config.toml
experts_per_token = 4
moe_layers = [1, 2, 3, 4, 5, 6, 7, 8, 9]
normalize_top_k = true
routed_scale = 2.0
optimizer = "muon_variant"
lr = 0.0107
batch_tokens = 65536
dataset = "wikipedia_en"
Below are experts of layer 7 (counted from 0) of a mixture-of-experts language model. Rows are named router (the router's row for the expert), up (a neuron's input weights, with its number) and show model dimensions 160-239. Each number is 128 + 32 x the weight over its row's rms, rounded and kept within 0 to 255. Numbers have three digits each.
Before each expert's rows: "gets" lists some tokens that make up at least twice as much of what it gets as of all text. This comes from a sample of Wikipedia text that the model never trained on. Tokens count by the router's weight.

# expert 19
gets: " |", ".", "|", ";", ":", " /"
router:108101135115178171122097115119130135119103145120173098085189120106107159106123150134092126162157101118084104190153109081148121123127148130120092139196138071157121123167109134080118102148156114104206116112137087172089076120098138124183135138
up0:159097158103135202125105130113130148083140128102126175151114152120117179117117123115104147176137150071107122088080113082137122091156149137114137185131129069120125111198151101140121154180198070112111122148217084116006166184134134157130130125
up1:135131124083131125155097137135080176169145138093073085100154113106037072115144141209097089122162115105142091148149092082132102114191070080098174143132093151108203095088145114169117140119082136064152086149147064139088114091140081151165112118
up2:114098144100120164128109066129054138182160135147172166106129154064091128151118126166163119140102153050172087175108133169112092156120107114084158155133120188160095099162113133151108072115116171093109089144168108148106125088136115110134077140
up3:150108101165166100088119107141082102119106164131100183062084178062135119118081144154206119147105158106112159084164171120107191139075148172112102139122202153161139102086093151075173118119155166129180070135108049140111092080158112095187125120
up4:097195083096084113150116145183105115070094144127123095128164159164109142133172076147080149115149094113174157065136179113109196135123120098105106194110104125161091122151162114148174095123128103147160109130173177085079106192118169169101084093
up5:095170057099138118098100153185114162115165080058145119143097102114136123106105111137087096125156136144048084133184108103152144123090085081121112108150185124150175133066120157181194123119151138117129098132155093125123144080176130191198175171
up6:071090133121174148088099167149085151127128185108103123105105132156122187108072132079106114122141127174113145174142160196098097080108131139132086129072101127159095150165136123063170063144130169135107163085135115114129156124164219201136144167
up7:124124094105079083069101140067164162105165051067108150103189115067146143068110159135143129116141130145116234110114077052122119131113143111140084143131103110157111158176121153095123118189136092173161155178109119135174104136198144174112169131
up8:146091110140112162149113133135057168126134148113138126104183124182115144167096061161119114093092091193074122107109126141161120166057127150159106164154129097149163088126149184217134128140135113162176094170142173140134131185124126103079092137
up9:078130160152125210095110179138094209091126102116108066100194113152123116090123116163108124103120173132084133095135159110113106172187139121143181087126137068121156084130133090163089183169132132120095108092135095115067121095141104148107200162
up10:113080100141158137092130195152154166072059099180114147128194151123172164155190152145141128089122097096134094131175163087157150142107123148104118134177167130114132065137138101216124118145155120162138142089130085118167108152104096082098107125
up11:106119172123143119149089131115143133116139125114121106150142122125120102131121167115134146121124142172119082133087086115136113115118111124105139139139154133191060142127135091152144112123098173135097131113143103105113117124066117137216106141
up12:128101121076134138160130129175207092127144160093108143084152127114063129119146080091074150125111130138186138099132178094162127114169110110112122155163120079169103194102109140115090143087100133115146124156094119122152132177183123163112183126
up13:156128104164149157099080154167074138144069137186174089117129121136126139168107138123141142116096101126094097138043054160095104100068150153067124120107138112163130129132102110114134100125139153129116118122133127156141175122164156139073113122
up14:216093141118107064075165097117133090110120238164142150087117116087127147141140092134143179093148127094089114174116108108160151186093107114114133149108165124178107129116179190145110139151136085109025096138048141176155103137107126147076187121
up15:065094119140093125151155122124151121149088125126162116151158186087140106089071157080155081110149103146096155186092094073071140167109152124081106157123179121100150113163181120091124103084083126103178082157154095135097154123082106094145131077
up16:124152170137021109120149120169166096147092150127178097062101092128104112148115124181032082164107086099119126086178146135140176140066094128127123197061064097101087151099150116139116136155121056103197065072133117108170136131130129113123149108
up17:168122101152172113139137131190109143147092125115122123128191111117058059142120144133100107140138136101128134117108083167115040131142154092099099124158135112112130064140097173104126073109124154072171122201120066145088112129162153086096161090
up18:124098133162072144165152138153078158099122087190127114123115138172156150183138176138154165148099136101152116134128177139139152133086222175175136117154103115158173137194153079149129130116085092168182135104165088216115139183149131198193106133
up19:116112113145147160091138156128103190149109129119116156094130152148125139122087181114156145170083154121161145141128086105092152098118128063104122128146134111087107110100092156164162119156084138195207128164193168178154149150123172132177102140
up20:180128107149122116098158170142157137133121176157096102092107122145179130169174152128162156135145095162142112121148120120174173128087109133088129146185153142150185122098099145103131125087148139133158123065136160138129154113158146104155156150
up21:088186166070176173105184140128152137127146179078104176102186132161149148144141088161144121196179196153074123156119148060170093187131115122137140152175173102107173097148118167117122154132168140088142142122165146124104073120147143113160109140
up22:154136090144102118142139127137145168152122166124166088081193160126128122118154158143102139106101142123138166178105151120171160102105140137111142147147112174152100082126114132165099128096108135161154089143159085084123100178117094071169071152
up23:147162157099151132160153164159116143171131135099155197130094160095169103108141133180110129140127103131112092119146131135074172132162120182127151071116167108126162136080167138146092128150089124078122094076195105078128133107182196069109125179
up24:102115165114109151087193134131113107102083158076113122094123168101150090103102135130185156129201122140057111115205098103115100098134180130147151112178103098177101187166158107152149126164132162136121150115108087080145120093075152149105116146
up25:121074126131148151082099131213135145131150073095152190139141145179090135105131191172094129128109102127110086131187123148104195147085178100197172090113109107078124110118096178081104075155118114153131144103180085096084114181141124167120080108
up26:107176118131090085104132145131125066176161059156132137074101153210061164170132149130144194146189113120125182107136131099111117160172190086143132096137134054158165104172132092133128137106138091053174176161140140118118120173098145145132125145
up27:170175085080180107109116149124166145166129153104156076079148158187132107127127120119096142099169124127156117131159082084137140145093164122130180088147065132131179152079182114085037133092147132071204175178118123118128138173089126141098132117
up28:109086205109133059174090114143133121139114159087096146178057162139158082151159049131106101207154098131119067098145137146118134112118147100104165134112149138163164098139137078116129139074143092155161066164104088088127115174158136185167172164
up29:146118092116172180109117130126197118065130074158157148096156166065127133091127092094161126159109151105130130193125170129136117136092130123088114141078113129075070120142166077109119113116123067167089119139128162191125155108088085143162072197
up30:118123026119038184089115076132135176155111137125175130127145143104142183104145084155130096095189112156101141185089096093090156131135140120098103124142079097113154073139166113137084182153095085120175109141134097168162171132102136172109157109
up31:086177120124132150080143125098067105116133205101165172127081107150099074145138115143161152142109118145079088085130146178235151150113125101134098114083081152132137117104213093167121127090143157087167114092144109075135073202114147096164162132
up32:162074168130070208126156109119082114107174105143152066125148146115186082149117120093162105136092111143117097148133117129170111126159100084128098072140114143154151130111155087109142145165135099068166101106113091131069152152153179113136110099
up33:118173158136187109070134114168148115073187113095116164072102149122112158128090167124133131161050097079162076070162126158194165124150190084113101126095120040139111157184120130082152099140088173133172118166133137079083121101065129150111126176
up34:130107122130091150095103129096053123159131124085080127115108152114082149121133100115076135144052138132073125129144124094174143196104101150169120152107116160157125122117139104128085054088141196162185130085155198095163103115116106145132116171
up35:094116070160149197127118089155134146158121086127082138136065091075123127130176145085153165076114122122081106146170166159117138126095130150163111109179192116083111145113053115141074058121156121089148127114159122138109123146130144095083158115
up36:127144112144125094196146029080105125120092169104134167168165110159115118132097135083124114162144093120158113154053166117116185151127129057140195154155121154122111109147163080123130167139085140152178103137087153150138110085118171131153099133
up37:179089130129177166114143112144057150070078145143066134115154113115137143113130091170134126142134108144157120183141168122141091102094132095155064110185152129126116123106131094201115074117132125157091081142153083165116127092155119124144129125
up38:159140123139124120119118126156086129127123089117158101150128172136068118091078183151157099106117139146136132162114138086110117176102140129155126118155120167076131122194134170095173156103097134127136134069156132125070161069072107148104164099
up39:130160104164117099136168096143147162096151094148193144140071108109072155197116059133102149137073066131089087155133120124137096137127140119133120197106113097123125154179147151088204102133131107100048175136176117168144120163118162097124131071
up40:183158072089132152177171115145165147165194110147143144108122081136138129161142144185198092078109165161124125131159090141181147081084114098133164153141094108096142134103120115056129123192155107157169152147139121097124105114181123143150101096
up41:108135123120094106113182104173097157087049135119146046141103118148104104100061151088098124101099090139111115128128124068100165106153110101115158148203098090092113164124137112133113113083089133190126148103094133089096132129115135132121095116
up42:132107187100112139141090108138159087124112120124146125146118116164150167061127098165165132122105115122129153114142130203145138106195101086187158144148091154118146130172097131123179120145157174117083085073105124097136125111113152100099156119
up43:139100126215133145094162085150144160098138100128112144118126158090118112136097163145138118191130148149124115103157076125121129212161134103130131133186126101113143130118121072107107121124094158148162080138107128148108089134110083131156088116
up44:135157092130143139107087188068111124174155198089140161192156124154122111116116077127169161085157129133111143109156193130103122154100128169083147133166095083132114077123109168095153125116173120162071088104172092101157114118146077109092170133
up45:162142094168131138112124152120168154160189148114189166133098127058109145120132181186109150071132149120118108097161106127100090234148157120127070099012140134127138090153099163113145157131166129114173064190165094156118130072121156151199111149
up46:154100149149159142111126121141147144064135134163154195091129159162079148137120094113116184117145148044092115145166162134143146200126124189157171122114115102150194165109122120134166152098129147114130038107115172145145122127076100126133119198
up47:081175123073130091129114090157165082152096106148218113176110100096078142132070129169133086117066140134096098199117068098102114127116169156136164110167082120104147109178136138136110057132143111173173105110179164122058157163135170162169175125
up48:067106131130098069140177102123180103172118119059154197163150153079122163157155079111150125100154103123182172185158147171157094102161138141112092133096107074104054114073108110098098114125155179089201082134134109065110126120135148104109185216
up49:140146137149186072108132170138120159128119094071136171121060146156129201120185179113098141177078094107142141154152155109190156102147149089189143079169162114140092114182127191068115108091103139101141145081169130131129168149155150190141108164
up50:155148114159145106073157145115111159084100158165110124103146148091112087140091190138098055084114104120165080184144157164129107120134149119079085117106078158107091141146141162135145095202124158128137156155093119175121145108106126077154104119
up51:166139153120146164167109096186144080109149141146148181112156094120136133086148153141125180216140176102167103150170163133117151142078122129140137093097141100105118088142145199121142121113141142080161125140129096098150170135136123059122142137
up52:156141125104129131139053129102136116150131080097161164159081135116130127115124107098144145115084206122073112085157079161068081111085144137082135178134115140111134136140138113090108133161155104114166118185152139132205140171131122124107103135
up53:147061086166088163132151174157093119077136116120142120135137113077219155088106103197122112102108139097137104121184125043118097114141066124121138190146166126051100102115134183151126178121113150146111120124087127158089164143160119163162145100
up54:172079168120160121094142107134156109052162109127106099106102140071071092149086086099101079128154118134138116146155116151102113180100163141149093169147161097200113112196066143097127098076058130112134153139156137194132121108151139063129123071
up55:167130120110115073197170185103114098143088119171133137145118078127079100069038145164156113104076110063063099149142124162138112136183164158125125125133113154099135142158141079124092098072112131106152146109142137172155093121172106091053144145
up56:173098108155086109086155126103128108122126112139082101153157096123133189151138165098131091124142081099103122115135148135117153130127100149100142108096099133108096140169188140100120073157143126185143136088172088157178146121070144098113148133
up57:086115079153127159127122118183125093111133073132104176141150146118165136094151146149133137135127154140159111116119207116168066118114099098084126166125107174111123099134112147117115140173128076128130134098131096138134116089113094045058098092
up58:055118100146096143099115132139144170167141160178166102140109122143165150098162141120106104112158155159158160114148072142169088096113048132177143168075170153109144142100144103132066103119179134155147134143104105096095148166129211113145184113
up59:176142159143083136130126165195148108048117106112129122115116061180043104128144106162121123123168091164142175095114082086125122173154144137116183136123170102203147087124160174165132095137152166100126106104098134109082008083168115121184108160
up60:112108114094146154134076158126155183082231025174147143134143163145181137049199187115126141132129117138084143108115164145131125110137150177116096156106133118109133112162136129164196107138179075098125126130070128111123132109140173195130184136
up61:157111130152155125128101060097137140113152114128132127133130128172085165100178129161188143110122121139096082132171120044104075192150110124095181146146101132110119142151101088104089136112130161139103155076114134141105112146195104099161119070
up62:188097161100142104127135104148148115088145092191111118162119103086181140166127141158128060166121154092120041119110103176121168121101206142111114136127085113166114143148181201152151176096163090109143136093115088166086089100095169145212135105
up63:151145135142130150145121158072156147127168050130111147132130126065072114149141101098126090092153145151107115153075144132108189133145097119122168125109187115157097149083069175158134108106149131067160121100157112113136122131057157112137158144

# expert 52
gets: ")", "\"", "%", ";", "),", " –"
router:143131120204111205060163116146189098128141083117169145103096128096114181095157156123123095085114168159089123152118130145092140125136181132061132100119165159081128100138124118143090182137117134142128135153191082157151088090127128094184145169
up0:115096112155132139101111071093183132148081150143150190146126140163129123184137131127157128065116132121115107101117086111131157178192167111125125111097153102106147100113161136161123160167091116150135077103169090164170146129129114099133143118
up1:153115140165127168116089160159121103111196099107151110112107194154039075152153135137112151169087172162132178118132102115108170174152149171124113167148150187155096135118122058151132110143134138108148129144120098090173142199169127144155119124
up2:131096143134087138112121152175153202151131113145113172085105049094143070086121129117104121163142148142084142175114139110148121080132175158097120077164183110102162141183146035212119147068144120099156139114153107144088114138115151126119095135
up3:126080131102112169119140061185144103144104113167191084140132168143122108154097148173111077129124142128113145186168132069191114117158087113083155121155105210098102195134136135150124172170122083083166133124165127130115112143094130148110131096
up4:120116093147160109124186165145223137155169176172147175107173104131141120118153200118159129100172197130138152157102109124129094167140125114139127157183142109082132103240127142132139134155068101205159136168118129042137187174192142158105099126
up5:121135138126158151168228129116178138187138105157148140100109138042051166126151155083108133088090134106168105125062142115117143230119216165120084151094108078164116179148151050094144119122151110135096143126114145117158116074149119127123112144
up6:124136141096116142100074128159118134103146115127110084191144145072105175098094122156128124130127110137077084193136129124132149175155091141187102115112136107117156147131170110103168116157133119126048140156113137170136117065136096102125167077
up7:072129108078066193135095165169136150121164084091110170110142080091117120044183041104114099099113089128145108109143128076097068066122137173096190133050084134107157110126137129132092133137170163133144120060143102104150175136099206166131141118
up8:180076091061102152115094114157168111125178088119118097136107108140144178148078099132129163153105177057128136133160144116177084144149099129135087131130150113120072121091150162132146086114116168128060176106125153117167154075148157107094138099
up9:167145162134114078172187162138180088094084114115144107106172141145107102160154108128114075111176156126065164160145131136143074086118144111109174142123179095201148066107136135144112068096123159139175076154112099073103129204163147116097158175
up10:149089129166135152170171133167078116122094111167206182129096154092106117050161045122125150126088136061130144146136201104111119134094143160146121170103146143099105124113158110164155099115144129165155102116185126144093153178118176069135140123
up11:113106088152109128196104150091142169103105093166127099120094127077115072150119061138126128135152091107155132163143103165106117110184138106170126135105139183131052107129129160149180184149062111189115158082145073125122150028149132152117138145
up12:186091187134093168139151128122076125099104100189156134121149141135139165107154155151129167087202126109110084102088160195091150192149162145156109116139173142137128198136116102115164116148153096147129085090132079178102139156128128120073168093
up13:143156129100147154108132125129107180132119089136104171156071082103162149110111197107138122118191109168110105118105204135167107120137160131127130128172097094150110148120132061107099148124176104117151092188087114101086114112160132126195129169
up14:135140157125149205089101133146134103171194116096110155141177088085154184091132150151138085144158122164159140125120127180143105136079131189184188118088115159077107133131101142098126108139141055199139102090129147143224089105154084172133108129
up15:113072149093153145149164081126104125143207169064122140171130125158151156076156052120165155176164146099125133136152138158087121101073154160155128146142118116054166185113143097098125161126120091169087150112171142157130140073114119092127108167
up16:092197119119112137155141131111216182100103092135112147115110146125122134177157208139064130153119139091099146152109106101119147148129149081083127097102098145070110162119107120127020116119102106185114087121138120190112134116170140109112108088
up17:122123121140174136135142113144157158117086094170097177141159137136121125109161150170098153137116123172149108151186100103110094164113097135084124154118109166111126108134156109151122118159169071166103130068102120155138111087130119148092109111
up18:104123161149163107119090131093145161136094155178089117105145115079046120114164137145127178175108154170144046126156109116161118136101094156104101149116131101114101125109171130163124162058193132118102067151191099121128099101065144098120174131
up19:051112113143078197135130120139168109124116151097099134151153131114145065097201123106112100138107145075135089152103122105131161143137138105092164137162096146119189106133111098102182138155100113081114093165122222111140170109151168119109077171
up20:103075086146099130097157097164114141115140154147118153080125144119123105062156146132106157143088125145122120152168161183128108174115162124075109126140138119135057098108078110172138149181189153146054056106152133132152140122101090102120120148
up21:141108093147105175153148111112135113124079125185214162097195140171200131072067149154149086152099145160152124135088094134119104091086089130128145220135133162182095082111153142124125181158171126144225135140149159153109113106145138132156145109
up22:135131117178180119144045126147129119093149149183151183077103092121127095150141106135121125110138127084182118148096094066121089147143124112112089162091127127082146155151134196134139152154101119157110163127135142118131126140128144121174167136
up23:122139136112113133167144113107134075127097149114153154153146137091097114129094164164122084114111117150151115167134136113093154139052128093109128181145148177079117102132160154150134179160116102157133069140061050117078150113194081163176128097
up24:147128055130118136147130102129133101081116071154152144093138098109153119109175082128154157090160146121142163128139145106176127152114116111152143179059181167161097102127127156140107098134201210174095092139171099127133058097140089124178108109
up25:137129147141094158080123103122100197114118130158077112064105145099163199132095146094111188106095155080130124157165086119130125103127166145163092145132171111100109134109120103137107096108108166132129145068162077179048070149169101075163110059
up26:175128117141145127146164069118096084113175140110129115110160154106153118129160082108107156145103128138073142162210065144129122144140100154137141099177117097106126136173068149153103102109145094096077086145186181111115136153149102083093104149
up27:142106081132110178046145083152120144138141141075185178165124164136186075045096131070113180084165123121110105154186159092120147145105074138156134156195163135131067130153078181125100180083096135156142139141105106087147065119140147174151108122
up28:160122133083105144139110148107180111129134130169137093177149174085123191085191201109181116111157123150129126155084147092112132173099112114164149152154070136127095130088141099104083175102103160098165159107167108165098170095215105172098139115
up29:160078182168074188059134178141119128096110097121099123128138077144176096122117098150184070155122081083094122155131133128145111151080125173034128115133090147117125109141117069115102095141134147087102110107122079155174172133115149093183138143
up30:089135031136103146121133149147156116089111123106082079093080192137194128126148170146142107105093110172157133120170133169159146139151027137077080106139095140112125124188130149147151086133127093188156073132139155127165137133172145101150151066
up31:138112172086098168152199121128117113159112100106139178107156104127130167097083139145048101084120101141090162151127126076170114094072106153119135161148090145134053166160139200165094095197155157111078177120141068096112144112110115154111057125
up32:134148150129173106147119115080127087142165129097186082161064123057137083099155152157050189115083128106107073110135136138140144081128142154148143138117089119157050111161126092114122136139114121189094138163160105146215085135138142106154131102
up33:132158143147146141066083097118119109200146091150106119100104098160069112187079154114151126139102129109146101141132138092143128101076094125129171090150139124143078089167059037086088138108123168153145159191143190107117151121077112083145161140
up34:093110093196157111139126141087137182117162112178127133117142140135125094139155127116129143095129142089191149114156134095125167131071127152170114162082156089128089126137121155090168173067087131148113243139157109139081140189106116083104181172
up35:157129142196127128178089109156122131138143113149135145070110163096160106078085119113143124103160135064139090114110124131115094095152117123071113084098121071143152156151118143164086102152161149102137140127199143103169135135139102092152109166
up36:149127166149091154119093102142179109071123119082145198193109119169139161111145112127097187116132103110097167114181094108135086082073093198141150146149123094129141120116065136171189098168158096152169110092135101101125117141109073114070163140
up37:144175135135117105124083112121144127095132099140112152045144145174125129041198199122044146155084093083144080164161144111112143164125074118165152191088151116080155064086108096174083104128108173124099154171112114149062104155091143172173087147
up38:099129122157089139159058119090123142153131124084113160152120164174113093138193186083161143105099101155128119101171112121139221116134169126122161118164203090101153155134097130085102132107162127130133136158171104142156115119131140097127158141
up39:135137123165102091177161147170154190165071173098155106072086111173141170120133221116115156118095116122173133157105118137171156133118090123163149090163077122101116075136117116090150098147140124167132135130104105082120186127098121159132147119
up40:121125129101088066094101069041162113163172118137168131163146113102161100181136129161122145106101066052154135186080126159070078094088106168078090138086103133111143113092164120136132160123117114133181115117087098203145110109150149167064123142
up41:128125141141152082068193114095133082143163135120137184127110160146127091129111150126075128127172133062116114179148093061170173133150133112113088143140173055111111128210160149110133170090136143113163108163115140138048121135150170166079135151
up42:144110089120111075078117134099107121097187119199183148102105099070146092153120088098102149166046161122103127151147138092131100057114146091097084083073113140116065125155065086207153141135127175187192113133116115077145095128120145095149102115
up43:125132097152125131038102203083141160142096121108145166137150177123077160044128142122133115085112166127114114139167155104070112115165128121114145168129090149156129081114110109128125181095124143081190094140165082134152206118089123140173183115
up44:206133102086168150120159118154155127148158119119150093116067106133026122159119067145096199114124085129146135160187131168157131082113143140136122120086154121112089094112099078187155114169181153144142113148156066153139166095120083132154119184
up45:172073129204134143067131123149168171040134121094155165105119124093129174068102139054077145132110179124148107101123135099159144140117196162075104160150119147144160114167110087136114107126183093123100108128148166168159139125185085097148131170
up46:122101111100147098151132089138179140128150077108105189121100128111076087159088129146129173118171163117165089167095062162111147095126163143089077156166140139137142153165087133143149129081161132163090156160061078171149203084117154108111137168
up47:123133141137098127107144165180117117122135112131208145108150235155093148061122093117117192070124168158129087134137156136108177207160091146082150138150087124166096136129135024184089107158174146151102151138096120156131097113091120102171148108
up48:115165090163125159097181154063156179121147162142125143127090164149077085134160125172165139105129092108116145166128168171079116042114065160076144116186137154096133101144170090096156114147081155095146077074171127142113090110147090147118171133
up49:147077191144134102135108112145102101103113049113156149096140114077159151070132103147187181089141091134117125107143120173081094078105124181096059124143112150145214128170116084150122117093175079150058086150136071163100149117148173171129086063
up50:153115068169170157119171074134095133145152122131143151178110166139177134135162180149143158124094049175151096151130108117121134108096159096144134109135119081164097187137096118118105130157109151181102089121194156137126092109140056125110126071
up51:147148140090175167152132104115199190148074139159173090140157116073116161114135150088129129127170087151170182129151115138148106135107132088132126098120121171132058116122149125144141056137101125141127116048127061154171108052152147141092181114
up52:107151124141127153104154082095076152119142086170090098101135098082140120133112154163111139107167181132169131067088191105094132149090152109118145175125159104131138076141107114128168185151127057146155026233116127102158115174145097124195151061
up53:128158125074118086077184058135165090078084062123136150146095115096111109146172085110079072094087140095123133143107109086132057081144153197139115129102069144105146171167157101150122120157133140141138092114171152070168162082167184117118132104
up54:125092128165155133138134146102136114099159145165119103121107088087075138112048141132128126082139154102154125102098079104093169168150155101097090160092211096148167079102108124116116194106127071126137127154107107150138121161116090117143130106
up55:107093131143140158115153194115186153120093097147198178038151123136116124152105152093133141134127143131123128081106105150129179108136099158130137156096154142150112125136063162158084125089140111102169107174151169180152135102138141074158175111
up56:146096176089148204154101090092096167112115149085096176102102179130121191123114147077112145121099096138151135189168165150066102120089104106186149128104144089122074085132126112146101151158135098126095126129148108106149153117114092101075153098
up57:106116191166149194127119168208129121110090102151133129135138120108140172135185128065198134122108020123102124137156074147122100113102080122133162100125110134106156119123104138151095098121133139156132088093110134113169171167142146145142151135
up58:091134135110076118137137109164141107121109098124138181134095113115142134169137129172128097134110122102156070147190092126080131133071125133076162126124128067131155108123101140143110156166148186125176110108119094044186124149151148134138138148
up59:158147138203161117123101129090087099089098155113111159075108095113106086128154122033143144159171116082082091168104198147147186103107145115120121132146101072123102133149061101086152089163159142055129125129127068124132169129102131191123126116
up60:115149118155144147090157142160155187140143164117115178118185148149157146163097156094123095086067122101135058127118098090139139072128030101087133151164093169139119115143136084126180127187195148133125097105139129174171088090138150142119111141
up61:115116189170168139180124115145150143106109091140059168156079199144122070172147139154080092161224193173095126134073124100072131120121146150132161181140168142088130101143102073126100118154121095140116162067113128195096088116135167142165105128
up62:151151168119098151127115126215156140162098129135200135149166153153159131148111128085122183043106124149086153144145069100137118159184084130133150095121140100105112192173121142128144169105164145138143122109123134159187098126154151053100161114
up63:111120100131092180122083144109156143126127107132086125151128142071131063115132088195137112121172125090097138080044116133102096103075051114047176095099123169111133109083185134119099096134116125126158181098153092154125153133143146186212152130